config.yaml
num_hidden_layers: 13
hidden_size: 448
n_experts: 64
experts_per_token: 8
d_expert: 32
d_shared_expert: 128
hidden_act: "drelu"
moe_layers: [4, 5, 6, 7, 8, 9, 10, 11, 12]
router_score: "sigmoid"
normalize_top_k: true
routed_scale: 1.0
balance_loss: 0.00282
balance_bias: false
init_std_router: 0.0352
lr_router: 0.000651
vocab_size: 8192
norm: "rmsnorm"
norm_eps: 1e-06
tie_word_embeddings: false
optimizer: "adamw"
learning_rate: 0.000668
beta1: 0.9
beta2: 0.99
max_grad_norm: 1.0
batch_tokens: [32768, 65536, 98304]
max_seq_len: 2048
train_tokens: 419800000
max_steps: 6842
dataset: "wikipedia_en"
Below are experts of layer 10 (counted from 0) of a mixture-of-experts language model. Rows are named router (the router's row for the expert), gate (a neuron's input weights, with its number), up (a neuron's input weights, with its number), down (a neuron's output weights, with its number) and show model dimensions 128-191. Each number is 128 + 24 x the weight over its row's rms, rounded and kept within 0 to 255. Numbers have three digits each.
After each expert's rows: "comes before" lists some tokens at least twice as common just after its tokens as in all text; "comes after" lists some tokens at least twice as common just before its tokens as in all text. This comes from a sample of Wikipedia text that the model never trained on. Tokens count by the router's weight.

# expert 13
router:162110128122108148096115144134148099143150156110163106149154097158116146140104114113148111099147109138155147151149096100155152095101111090112151130095110122164103149098163100086107098164156101
gate0:125130113128136155080136124134137144098122108091132099121078122129140136158129170161083132108108124156125152112092144137126134082139186120117143108147120136109114135133139095147140120134100091
up0:116152108130119168075114093130162111110146115086164101115079086129126131152148145126097135123111149166129138108101139147150135057105174091117149087123113141110081117095151090105122110141102107
down0:138127173117118127166140152115154136156134117109151152138137154153162146139149112143144145100171107117118142197114085155110145106067148119126082128143117173128151125117137127103145140108159188
gate1:164157097130096125149130105163126179144108135169148146078108104104119089113106114171136116163113146116098123100125139131124128107124120149103140115140101159134083154134114113149146121084105102
up1:133127088133103103145162110179082201137104120196128161054096118124124073142114128144140167169114139097096100071143145131123145085127083119103133116140152146138122151137113100129147128126123115
down1:141127156106109138116148102150126141150157136097099142135147121144151113142114094131133116097129083152160170108154146121195118114078097088094145146074103091123077223115121145168092141136137170
gate2:153076124114123133131183149123124125128131123096133152077146140093110118112089125154113095106150110121113129157141118111123162105136130119134097113134096105147105152136157123131107100128147178
up2:145118075110089107138135130114126106090151132125129171103116145072115104120125115131103081116129110142107102115115118129157134114142128106137142123166120081126131110161108117133142121115117147
down2:121120101132103151130084112089123141086118131145114139100094109147094160085156123129139139109158162085119091106110136125110117167033117147115181115149127126083117158130064160128161109108129136
gate3:127156115156149128116178114113103152109131122131108101104122148130091110124175171166096113137105160124087122104113173131076109128133171163133096108154155103127172121109082137122106153094137132
up3:158140131090188111154155161132113134135118122137116111151129120146110117105157142183113147171088134110088149145116145133106104125143158176160105128142171113152142094113115117146141113053111108
down3:155097110164119122139131105132108118104143103125154126080134135107108062086139117106146140141141146109112143140161146164090126112167125155162135117126137122116130151157149101091097115121149113
comes before: "-", " |", "|", "r", "e", "t"
comes after: "|", " |", "-", "–", " C", " S"

# expert 0
router:162108139131125149092125144136159089144135152106158104142148094147121142144102095100158111089142112137162155157157101092156162111093099088101151143095123117148117138111151100107111105160144116
gate0:148139158140148158093169118136153158110129136097106104131056135098141128151143161156106127109133129145134158106099104168142132093136137147101165125156121122137119145125142086181119129122118122
up0:115146137131147169087134086126169105120147133089109098142072106099123123134150139116098127136104144128146135130111090165152132060104143111112174096150118135127102143109130095144092115100108130
down0:131141136090148171141141098143159121127144103132148154156119173144122133153151098153124153129146117094168109166101131130144114146042139126095122115128107196129127117155158106102131142102131131
gate1:132151110159127097137136109156119149140092133156132163115122106114114085061094110144139126142113140155134126117152123105103111127129147140121126123171129119131115155107118123172127123077105097
up1:107148110164128079133163115155081172139111112178115158100111112124107093095098108129142158162104130135129102109132124110137110124134090130109117127173173101124147141086121127156144116103102109
down1:136156107103072200117159136123149152101144134110114137148141126123178121119117103108149080081144094153153139135151117159162107116097101082093135107096114088116114126140132138135126089128137132
gate2:143093154102156121071123121120161142147144124088141135098148126094117105087092112128117107125123095165110153138143076089141153101126133128139098102166116118147094143135159105128096123156122172
up2:142115137088134110092114101130153144120156115119147149115127132062110110117125108119119119141129093182093114108132097136133122139145142134151123120184108106148124119163104113128114136126106165
down2:112117122107127147144117121111139120078108173142142108126114129134100136101131162137154110125154081105123112103114133125125154141059156192121149113137130141096131130105110122143130088151128147
gate3:126158114157148128119177114113101152109132121132108101098122148130092109124174172165097113137105159124085124104114173131077109128133171163133096111152155103127171121110082138126106154094138132
up3:142156132108171092170137162132095121119101103145116128132126120132111098105157142183124147171088134109076153145116135133107104125138158160160105146124179114151142093113114119164141113053124108
down3:155097109169119123139130104132108118104143103125154133081134135107108062086138117106146140141141146109112143140161146164090126112167125155161135117126137122116130151157149101091097115121149113
comes before: " |", "=", "\n", ":", "|", ";"
comes after: " |", "=", "|", "°", ";", " ="

# expert 7
router:162109125131127161099118155120146093150146159115165098155165102162128138153083106105153102095138105140159132145153099099151159096105110094092163126092120105157123142092155091092095085171161116
gate0:150106110156109160117151116122139139106130133122106103126064121079154133153130166153130110117119126168132140110110113193146146097140127121106181099160141149096107137108111087161126150118124106
up0:130119100155128171100125083123148113121149125107104095127084096065133131140142146134115128135115157169136126120114096195158133072113129095108179089146135163112090135102110082122087139114117120
down0:101118120110130189158159123106156115135142124145114170128137150141104106130153098145149130112138124111153100146075115122129159120054129110128113084138104158135135127149121120090106137096119098
gate1:131174103147133101119148105121128161145121119127136146064131099108156078099096114202118126137133200147135106117110119099122143115130125124084115119140108121146079106110095130204164130077104105
up1:127157106143137103125164104143098174146120119141107151061124114130140079108109114181118162139145203121127092103110128098141148102130086105081113126139128101150103118100095117199172123115122108
down1:137183072111141168084160095174110107102154132109131138106137111124162145112111078155143115101162117136167119129131152142145111127108089110106124123096119104116078136172120149174167113127123149
gate2:141091117114138158129151165105151128161103138110146131116132115112106102095078134193122146092129120133084150138140108099138160119134116131149087095151120129154117126116162109128102098122144156
up2:142123088093122131152131138119133136138116131144150152124120135088100104101124118188133140091108125136070118095126120126145127123144119135153117099162131110139120104144121115121131116107136162
down2:174110098103089135123117154084088116120138160129117133117105147132123190097158101141157148094141120098116097148103172173115119119057140129153170136151137139081097175109091161142151087116118136
gate3:133161118151144118123173104122096162100128112135116107099131142129083101116168172159089121128112171132090125092122168141082117137129164157143103108156153110118166130117086131127114162101132141
up3:150149141097183100166147154142102131126108112147125119142136109141101106094149153177114159164095144118083145136126136144115112135135150169172114137134174122143133101122123109157152121057115117
down3:145106120175103136126117108147119130114159113138173121087122151117119065093154129116162128158129135120123132156180163155098140096160111145155150102139152135128144140147139111099106099134138097
comes before: " |", ":", "\n", ";", "–", "N"
comes after: " |", ";", "|", "–", "°", " ="

# expert 11
router:158127141135112155103119131129152107140146163108159093152154095163106142150092089108164112097128112139153164157155104085157164100097111094093169138097127104156123165097150101087105087164153110
gate0:131123140147148157119166129116144104118135111110108082136067149110146137197146185144093117106137131169117140121117099148149129080135161113115156104139112141096124118133145078153140133143099136
up0:102132125151136169116131103122159069139158126100126089116081106082124133170148152119098128129132159161133133123123097155159109049103157094116165099113116151098103117113146091121124105137094146
down0:151159139131144135156156092110160102139121140103133151124131154136149148136172108120121135123126125105125136182093110128118126120054176126115119126160130154134129165143151118103127135102118146
gate1:130162109141116082124113080113123134148135129152150127105133119091134128074113103167148123166098151118141146125136122096120139105125118143098112139155144132138106147118102137171150118012100130
up1:113131112133131082111107091147080188154123119182126142090122129103118129101120115174141173159109119109141101103130141110128148111136076118105123132163177108139153130112125104155146127064108130
down1:143139132088133162107129094129126132107141118114119122133157130118141116115117094121165141087150095172137105158121169148157099134066106157108119138100100119129103124141113153164139129108119134
gate2:132088116110133122105163134113154135114096120107143103116130140098110122109114130140094123108156127131106164147153104101104176111137126109151090058140130107159128126091124112131097093129131160
up2:144136111102109122130130126121154138093126121150149118122135169086111102112143109133130099114157119160110118117148106124120143119140124106162126052158141114144121102129097097128113111113116149
down2:117137095099134138151094124113129156102135142154157132111120123114110148074165154150135116118160144097127126111097165148089129177036124130146166150159109165091124158119102144123155102129120113
gate3:133161118151144118123173104122096162100128112135116107100131142129083101116168172159089121128112171132090125093122168141082117137129164157143103108156153110118166130117086131127114162101132141
up3:150149141097183100166147154142102131126108112147125119142136109141101106094149153177114159164095144118083145136126136144115112135135150169172114137134174122143133101122123109157152121058115117
down3:145106120175103136126117108147119130114159113138173121087122151117119065093154129116162128158129135120123132156180163155098140096160111145155150102139153135128144140148139111100106098134138097
comes before: "|", "-", "=", "  ", "r", "nt"
comes after: " |", "|", "-", "=", ";", "  "

# expert 6
router:157115138128138149092102149138148096168145152115166099146161087161115137157100106106149105095140103132146136151139106102153154107103108096104155119095105113158113136109165093104100102165165116
gate0:137104110152139168100140092126140154104121115095104086128078152084132142134131173173123120088108140182113138118090116180129135086144159141112155105176135137090108144112116110176115170106149087
up0:124112097138112175082118085131165107122165127090144086142085110093123150145128147135135113106110136184128142121104114176163151055100145094108165095147122154108075123096119105140078142108126114
down0:107156135104117151159137133122153125135146131145161137108141162120120136145121089142151129104163110072126088145096127118117130114021138098134121104130107171161157124145155117085106126099170121
gate1:130161104125132104142152087156124139140081128159121151100150143143130081062104114155132128109118155116134096099143120111109119139137127157117104130177132098131088144125115148178159148077134099
up1:123149103132148094122158104178101149147088130165124175107142136155106074077097104134128141114106129095130096087138118098154135146119071122092107129168153081132104145100136138152170128110145102
down1:153153113126083153108159091111144150111138130100126105147132125115162119108110128158141116080153143126163146145165120137165105152084114086118136143104102090135116172121128131165116116108157118
gate2:119108154092149094091141119124173125145123133126130114103140130127120104108117106164122120103140110146087125151136115090136181101129118112137089078132109128140100159110137097140088104123144192
up2:125125132078118092121125085116154137122121120161110112108103122113116082138154089153127121101128113150074095133136119139146140118146138109139117086158113127118116141131097112125107112112130177
down2:119123067112139136129099148123124132135129123128126169109132133121120172127176116171117122079145122128132111105118125154078121131053127137155153116145110146085137166125111141136160094129143117
gate3:133161118151144118123173104122096162100128112135116107099131142129083101116168172159089121128112171132090125093122168141082117137129164157143103108156153110118165130117086131127114162101132141
up3:150149141097183100166147154142102131126108112147125119142136109141101106094149153177114159164095144118083145136126136144115112135135150169172114137134174122143133101122123109157152121058115117
down3:145106120175103136126117108147119130114159113138173121087122151117119065093154129116162128158129135120123132156180163155098140096160111145155150101139153135128144140148139111099106099134138096
comes before: " |", ":", "=", "\n", ")", "′"
comes after: " |", "=", "|", "°", " (", " ="

# expert 8
router:167116132109111161100120147125156096145152164110150088159158100175116131141104106108172101100154107144166158151153102100162156106094104088098148121102117124162122152087159103096110104155146105
gate0:154108130152175163109167116131136134118103114106092084112068136085146130138122170163084134121126123175115126097086110168106146114145157149122180112167132134141109152120116083174120171123107109
up0:129123118136139165093140091112151107119141120084114089119067116074119131131135126134101137134117136159136127106109098173142141060110144119125175090149129140133106111113126070130101155115099127
down0:109138147102139169172154090126173130108121144119123151146149164122128108165143125163140173148121133100158106162086110139112102128030154128134104105160131174152135152146133139105125136116113125
gate1:147136093129102088147120104149151179109096122156135136100154116107135079083118115168119111150103133113144104099132124134099115144142148152130085100183114116144090100128074154179140121097122097
up1:120108090136103082133153111175136200092091113149126135084133134138114079111117112142127146151094118075150096089148128111131132122127097121102085109171139111147105097100093131157139109122148101
down1:120147101124100158109157081131115144143153121127116093116143124096162124133124127143140125095148118141150134134161111134142089123085106081104119134071117112136113152123119135185162093107168145
gate2:145058103128152125113164141098128124119115120099147115083111125114120115103102121129111098107117109134128132139174095073126170090126129115137067086138076106160102116127155135148100097153141159
up2:141079085102122119121123113098124127093122122142148123094112140108105123109141115114120088112100105155102109102135127117125147105136133108133104081151108111153111100144090145144125106131096138
down2:107110115116129150158082114110110137102132152151131140121108113148115158089163124161151092108145131128134120124103164129141115119043123140165155152152125159082136178131088169127148106117171160
gate3:133161118151144118123173104122096162100128112135116107099131142129083101116168172159089121128112171132090125093122168141082117138129165157143103108156153110118165130117086131127114162101132141
up3:150149141097183100166147154142102131126108112147125119142136109142101106094149153177114159164095144118083145136126136144115112135135151169172114137134174122143133101122123109157152121057115117
down3:145106121175103136126117108147119130114159113138173121087122151117119065093154129116162128158129135120123132156180163155098140096160111145155150102139153135128144140148139111099106098134139096
comes before: "-", "=", " |", "|", "\n", ":"
comes after: " |", "=", "|", "-", "\n\n", ";"

# expert 1
router:148113146115128159093132156152162112158150159113149100151160095162120150150094099107157100098139100125152165146156092088154162093097119094094160139100118124164116134107151095088103094149162120
gate0:139113168148149161079143127116148153104115119080104080127072107086139147143106141169100138103112090166136141109089121154136134090139156146109154128167129140109094125138140090176127141121123101
up0:099126146143146164067115080115164096117131120070117089116088084098118144130113129141118134132100120148137138123102118158153143058111161119115155102149123149096080119104148092140092135108117112
down0:115130151083149160130148103131149140146129113141134134103106157130085140138154142125142125118146125102159084171105127136153118135034155124103130112111103170134156134147131096124118133101141140
gate1:108153109161131088122130089123150175134115122135146157100137126116120097074097105176133124141091145145102136100137109103125112122129118134111131116140137124164088128101130152143143118054113093
up1:099117102150138102109167089129119213149130119153129140093112151133109082083106117167127169122077133116102117106162109086143107115130099118097125115140145115150112120089117145140132122082151117
down1:086146124117112169130147110125143160106179116107138151130145128082147127129119115122121123127163107154147138143150157110150106105103107104130145150100076133157119148135145134150140111104145131
gate2:121083143081153124112125144109190133152121132117130141078132123124131105116117132154118137119132086123112171156174117104137192110132116125131098100148137133164111126128127093141081126129126203
up2:145102133074109109135105139112157136122140138138135151100104137087136079131156125131122124118117090161113130117157129153154159114144095118142128101173146113148130120134098078137112157114094175
down2:138102063111149143146117129106116115079127127097118172106106093127119162081142152161110107096143113120139126068139143174104124155056118129135124129120126159081146165117090127104135087125147129
gate3:133161118151144118123173104122096162100128112135116107099131142129084101116168172159089121128112171132090125092122168141082117137129165157143103108156153110118165130117086131127114162101132141
up3:150149141097183100166147154142102131126108112147125119142136109141101106094149153177114159164095144118083145136126136144115112135135150169172114137134174122143133101122123109157152121058115117
down3:145106120175104136126117108147119130114159113138173121087122151117119065093154129117162128158129135120123132156180163155098140096160111145155150101139153135128144140148139111099106099134138097
comes before: " |", ":", "\n", "=", ")", "′"
comes after: " |", "=", "|", "-", "–", " ("

# expert 4
router:149109129104134154097116151132161096143138164101166107153159099157131150125092099098153100106151103125162141148143095107145154101100115090101154127105116127149124144110150103092102097151161103
gate0:144106123134119161114154109117138155094104105090126088135092145107139123131093160157124104104140106150100190120098105183115133074133142129096169108179121133100114120121124089154140127114121107
up0:127118096126116178097121074106160125085115108086148104144102143090120116130119118127142109127131133165143159137115095184134139035103150099106170103169118157104099114106122096125079120119112132
down0:106141143131106143133134126130159129125139095110120127144134167094104128135106092169187143129163095109147106154080149122119124105058144116120099101152111155125146132141153132124103163067135099
gate1:108176132147107132160149127121136159121119120174155145108109119119121111096088128162131134167099159146139148131161109107099104118132127142116113122155139144129112157104099141136144126070116106
up1:085148134156123112149172132139110161134095120167133153101089113122115110130081124162143144183098148117117124102147097111144124094120078106101116124146171152142149152092119134131146103089114123
down1:118135176104118195125160138129142155135151145111108112152174122110163104123106100123146125130139124151178130128166132101145100088089116056102138124116101079152071142139131157169136110106140148
gate2:133067111117138125113144128092155138123114106115136102113114116119130099136081120165128135114131129143107131153139090109119159106133138110140091089151108122137119149112135099127091112129149172
up2:131105086111112117122121099094143146102139113141140121116107132093132094140114096154135136107127119160082090114114096134119128111142134095142120093177134099114130117135097103122123124112136153
down2:136080106096132166148130115114151101126154154150124177134129133135115138119154109182151137106127137066114125094118107134114089138063112152115163141161153154090106161096087172139113086118150134
gate3:133161118151144118123173104122096162100128112135116107099131142129083101116168172159089121128112171132090125093122168141082117137129165157143103108156153110118165130117086131127114162101132141
up3:150149141097183100166147154142102131126108112147125119142136109142101106094149153177114159164095144118083145136126136144115112135135150169172114137134174122143133101122123109157152121057115117
down3:145106120175103136126117108147119130114159113138173121087122151117119065093154129116162128158129135120123132156180163155098140096160111145155150101139153135128144141147139111100106099134138097
comes before: " |", "=", ":", "\n", ")", "′"
comes after: " |", "=", "-", "|", " =", "°"

# expert 9
router:168107142118102154096125146127146092136145178104161092156165102169101148144099101109145103099124104129160160151158089102143154104096107101093167138096111104156107150096160105099095088172150105
gate0:148104136138148168103169095099143138103140098095119096142059187107140143149123153180113126101119104144110155133126109178126111092140167136130169080157130134123137127117140083157116130117077102
up0:137115113120131181101152066104167103125148119089153092133078159096127127143147141142125122126113110144131142133123097186152116054108152109121173068145125147128111116101139091122099130117084101
down0:096137153101158152159161115127163124128123114092127152113135153122141154139145131156151141140157099112094130177127122111131103162036159122147108132147107172148141158144122128116126125104130150
gate1:127191136152106081143140103141157160129112127142143130116113107098130100092114125184103100153074170127132149104131138105129117116135141155088078144157132128144078121114115149182107136078110115
up1:110162141155123074128172112176127185139115117152137115099096109135127081122115116166095138158078158110130130091144134099171128117125099126071085151151152114151120119098126119175113116112138114
down1:133153121086121136099171072150161149130151111117089099117140102112130160122121091136128118095149106147158129145143158127160064137084081087115139123087138101150097177138126167177159120120150143
gate2:123107109114138118130114166114138136122108117101134124082111129111083134133081118163110111098132104159113152129161104108133189100134125106141097076118119149173120151127151106112095101116144178
up2:159135083108116127138086143123117147099125117146142142123104140106082109139130093157128093098114107169111122105132119134150156112137122115145133086143136132146126123142116105114121119107134158
down2:160104091093112141125119131105117112107117174159116145126114120160144146075177130124152132123149125110138101116090166124083114146022156132130166130150113137072098140134077161137158106100106113
gate3:135159120153146117122171106120098160098126111133118106098129143131085099118170174157088120130114172130092127094124169142080119139131163159141105110154151108116164129115084133129112164099130140
up3:152147142099184098164145155140104129124106110146127117140134111143102104095151155175113157166097146116085147138127138146113114137137149171170116139132172120141131100120121111159150123056113115
down3:143108123172101138124115110149116133111157111136170123089124148120117068091151132119165126155126132123126129158177160153101137094162108148158147104136155138126146143150141113102109101136136094
comes before: "-", " |", "|", "=", "%", "7"
comes after: " |", "|", "-", "=", " (", ";"

# expert 14
router:157103122116110163095104153133145095152156165101162114169158085166105150149101104115161116105134108139154150154160097108157148100098108103095163121104122125164118159095152117100109087159144111
gate0:144102134123136161093128121114103163114151141096094107134066125114138133147150161178102152124131123158100140104090107171141113089134166118092151105163128125125151147131131108148126117131116086
up0:124118116116142168097091097132129121123167134088110108111076107102126115134155146146117162141122149160120116116106104184158104065109163089110160087138129134126130146101135097130102115133108097
down0:127154157111163149143129093114161147130115139113152151127130107154143140134113111146129134121174081117113128163088122114146122154036163120129105128146126179172129154132165103125145134102154139
gate1:118151094137101105137133088132136157141141113134151144082118095116114094078116121169107123161091132130110156135145111105123130126131158154124108130160144165138114134124131111149148101060100104
up1:106135090135105096141164100141095183152132117157138150077100115131112079105118122155107156154065125110106125105142100098144146108129102122116123134148173146140139130117137081152150114095108118
down1:125147139113114167118150119118111155153167094117106160114124132106153111121121067110139166067112093131124145113170119120157113154065112103086122137086101095163116155100117145152138139092151148
gate2:119051114094127143140155160094162122122122123097114121094113125110110128104108128153098115104122119140128152149154113111131164118131132107138081084148105121159119126113150136130087122110118157
up2:142101110082113123149125141083140135107145124141140132110110129081120127120154093138113100109111114147100113111139112139151144128143141107142124082146126114140133106151097143123100144109114141
down2:145107107106140122148098136095100147100144147161106139077101115122124159105161131140152141120181116100146137125104155178129127110041139142127142117147104133097120155123104166139141084115113120
gate3:133161118151144119123173104122096162100128113135117107100131142129083101116168172159089121128112171132090125093122168141082117137129165157143103108156153110118166130117086131127114162101132141
up3:151148140096183101165148154145102131126109118147126118143137109142101108094149153177114158164094144118084145136125138143114110134135152170173114136134173121144133099121123109157152121058115116
down3:145106120176104136125117108147120129114160113139173122087122150117119064093153130117162128157129133119122132156179163154098140096160111145155151102139153135127145140148139111100107098135137095
comes before: "-", "|", "–", "%", "0", "y"
comes after: " |", "-", "|", "19", " p", " Cha"

# expert 3
router:146099140131109156106106153146163099162145146116153104162145094151119150151104094095168088092136115142155154148151107097150162097087097109089171125095109114158122137106158099097126096176153114
gate0:133119175140140156111134111138151133089097113086093108136048118065131126136122151167089121117099121187114122118093102153142151094133129135103163097157132127131105160122142085175127124105102080
up0:107130126129127162091128072119158100112115116084125112122072094081108113127131116139104130136093127161142110120106101170149154068106134095108160077151132134108099142115142099130088124099093076
down0:117140157090160165141152089116129133153106136146097131138120154135097151145155120127157141140150137072145097148110121123110118157051152146132138107119103183148161149136136091135127122109154126
gate1:111155129144087089145131129128119164151141120166144178104127098124147093065096108172121111156077169122123125111146114100131130110133125138104123119138154107160113132097109154165123118062124101
up1:098145123159096063135138121141098183160139112178132180092111107131137081082108113166118133161069168100129109087144114090152151097130084114097130126131182104151136139095122121150123125093145095
down1:098111134097109172112122088129151167100162140095146111151168123121131126125103103132163090130139110140154151145148141106128086107084101107124152113087087115129106126161125122165124096138157137
gate2:142083113110151140138110144097181116128109114091118090107122116117114101111102132167123134106142108142114126147123095094120174101133117115147077086139131114160127131091155112136080089119137170
up2:162120110094097115137098141094157126086119127119133115132122133099110080106129104147132125111124117151099107116116092110128153109136106100156131073149131128133129110110109109127116112110138156
down2:145103070106116150126100127091151128124102165136125169106121131136134179100164124156126163094151122113149081117109132150108120112046141154166148115143119153077115151106109154139135107137133121
gate3:127149110143150130117178112129104162108134120129128101111121145139079109123173180164086111139102158126102118102115176133077111130137170166136094102165146104125169123111098130125104156096140130
up3:158136129091186113156153163149111141133117120139137112153143121152095115103155162181105145172086132112098136143118147135108105127145156178178104129144160115150138096115134101150139115055112107
down3:153094112160121120137128118134110115106146100127157136082132133104105063088141119108148138139138143111109141142159144162092128115170123153166133119123135125114132149155152103088094112123144115
comes before: " |", ":", "=", "\n", ";", "′"
comes after: " |", "=", "-", "|", ";", " ="

# expert 12
router:162109135138113163088112137125154091150153163104153086152154086164109133152090100114152107096128101140162150146155097087155164101105111095095171129095133114165111169101159107095111093172152115
gate0:166087132141149152106158146103129132084116116102112099126107149104145123141148184164065140123158133155132136105099135159135143101134159155083144112188129139122122133138128098165115135139119096
up0:141112127130131160089131129096147090093153136081132092139116103093115122135136158122066136135131138156163131108116123143176138057098141123079157123182127139126099120138131079126113127137131102
down0:130122141113132143190144142115150133152125167151150173121123126136135121140126131149161150124134086087103121179118145129122118120072141152103087130151136176136151143144148142110139142107155131
gate1:129181105124124095149159090149117152163122117124163148097130108088141088100129110171122113141099131106119130130141101104105148110130141150102115111120109141128083132094112124156139133053092109
up1:113166094146141072143174082178085161172118104145148140111127115103115077129134116149112142134077132085101105101133094104133152095131113128103105095123129147129132126085112117140152120097102123
down1:132151118100119164111167113136139147120159099138118151133174136103127117159135092120139134096095063140154120130154145133163119136065116140128144129093129087127094152149152166136137138103113169
gate2:141072114133158132109162147137132100142091134099141117100132128091090124120092122150079111115132099148116131134148111089130190109129107142149097103125113109172099159137149112141102124102144154
up2:147114112111116110129113134138115104083121126148134141117105145072076117114121114136076085121105119167101093090120111124157150124142116135145134085133136112159097122157085123143137133100125143
down2:112128105117114129137103147110142129073103148182126172102097115143104162068141119134130117105163126120109121118118151131105124142051118124152143128161106169099104160123101155147148120123108108
gate3:133161118151144118123173104122096162100128112135116107099131142129083101116168172159089121128112171132090125093122168141082117137129164157143103108156153110118165130117086131127114162101132141
up3:150149141097183100166147154142102131126108112147125119142136109142101106094149153177114159164095144118083145136126136144115112135135150169172114137134174122143133101122123109157152121058115117
down3:145106120175103136126117108147119130114159113138173121087122151117119065093154129116162128158129135120123132156180163155098140096160111145155150101139152135128144140147139111099106099134139097
comes before: "-", "|", "=", "3", "Personal", "ation"
comes after: "=", "-", " |", "|", " =", "See"

# expert 10
router:153114139123110163103121139130135105143161165104160095145161080161109132150091102112153098095134103136157151144157105100162150095094104092097162129095125105150107154095167102087095092175151121
gate0:120116100131127164098145141132130112110122102101125086116070115118127129148118187175093116118138132172108151149090117147115141093137162126110150109168136130110138127132139077147123138130091094
up0:107127095117124179087123111123153082113138118091156075125089098112116134140126152140101123137130130166117155152104111148139122066102150108101153100147131154120109116108148090108099123142087094
down0:144130124111142117176159122119142134112138108091138152104129162149136128094135116136144127118166106104106150182105162146112124133069158126117115090138108160148150153147122150084133145098130155
gate1:122155109134086084145127118150121167122111107142147185092151114110128090069127098158114106156117138131119118100141137103103140127126132146094117105158119134130103123136134169151139133079104093
up1:104142108131099079134151120144085203140109105170134166073139109136119085099130099146110140162114131113108100072142147110145148116125087113084128097146143129125131108113128149140170135106130105
down1:109159129109122133114142078139119135104155096113103124138147128113129132102095105129156132074141087139128126116154171132137056117061081137135140116081105080131091166121142167176134139116176145
gate2:125093107110150134108156149111160142146111128075150129116124118122085125123108123172099116109159104155074127138148097079125173101132104108146060084135116132151100138102140121114120089116110180
up2:145130080086119126136122125122137130123120129119141138122110139099093123155143119166106107104156120161072097094133107119132141121140122109154093091149116130132113106135100131115145115119108170
down2:134125086121125153147125128077133150093146133151131135146125126141110162103157139116137134107165122099128124134097122152097116138069134164131145129130111146090100152110089155142140113122134064
gate3:133161118151144118123173104122096162100128112135116107099131142129084101116168172159089121128112171132090125093122168141082117138129164157143103108156153110118165130117086131127114162101132141
up3:150149141097183100166147154142102131126108112147125119142136109141101106094149153177114159164095144118083145136126136144115112135135151169172114137134174122143133101122123109157152121057115117
down3:145106121175104136126117108147119130114159113138173121087122151117119065093154129117162128158129135120123132156180163155098140096160111145155150102139153135128144141148139111099106098134138096
comes before: "-", "|", "=", "–", "r", "{"
comes after: "-", "|", "=", "  ", "Personal", " inter"

# expert 5
router:149110137123135161114119159132145104155139153107156116149154091171114138150099106104157105107150108132150160156149102095162148095099105104089148128109111114145122129113159101084097103163159123
gate0:143099121149124159089140117135127136096094148116123092121084152088129141119114195145124115133122136161115147119087110171113142075145145149127170108169147143115119135150114104165143135093116090
up0:123109103135117171079115099131162103093116149092131097117092118079117137115123174134128111145123147176132131141087102164129149044108147090117181076166134152112115136123111109133095120095104087
down0:110168128122104162175170102101162132123146116133153139124131155113147140151133092151163148106136119125121072146104128119111120116057157134119122106116099168141134143143130111060112135094123135
gate1:124161089172128092127133091130148172138086119146121146106155119142123083055096108174120123139124162181117121097150112126078124132137144142101085134154137101120098130100099154157124122075121130
up1:124131078174130080114157087155112190139083115178115152095137130160115075073106105153128149163124153150114101079143107120125126121138086124097093133148169103123123129087108131139131125087135131
down1:127151099132100174087148137120109159105155112103125135144122127122173139133101088135151092112144111148144129133144131160164101134087101099102159101103108100127117138151154157138147105134152167
gate2:133092123107163133123147142122142124148110128103115116101114138119138156122072139150127121118124134103118163119125094092141157100132099120137101089156104096150121148150135096138109112140161182
up2:136125110091140120138128120119135120129128126131114139112093144092122136126102126138131108119120133110101103084124107132150125112149115118132109073168119068131133111154098109136150119124130171
down2:142101094122112147153108120112116125127151175124139153119116123142131173138113109127157140106153101098131139124137134164121113116099115142118187122108117159071115189124084133158105062116147136
gate3:133161118151144118123173104122096162100128112135116107099131142129083101116168172159089121128112171132090125092122168141082117137129165157143103108156153110118165130117086131127114162101132141
up3:150149141097183100166147154142102131126108112147125119142136109141101106094149153177114159164095144118083145136126136144115112135135150169172114137134174122143133101122123109157152121058115117
down3:145106121175104136126117108147119130114159113138173121087122151117119065093154129116162128158129135120123132156180163155098140096160111145155150101139153135128144141148139111099106099134138097
comes before: " |", ":", "=", "\n", ")", ";"
comes after: " |", "-", "|", "=", " (", "–"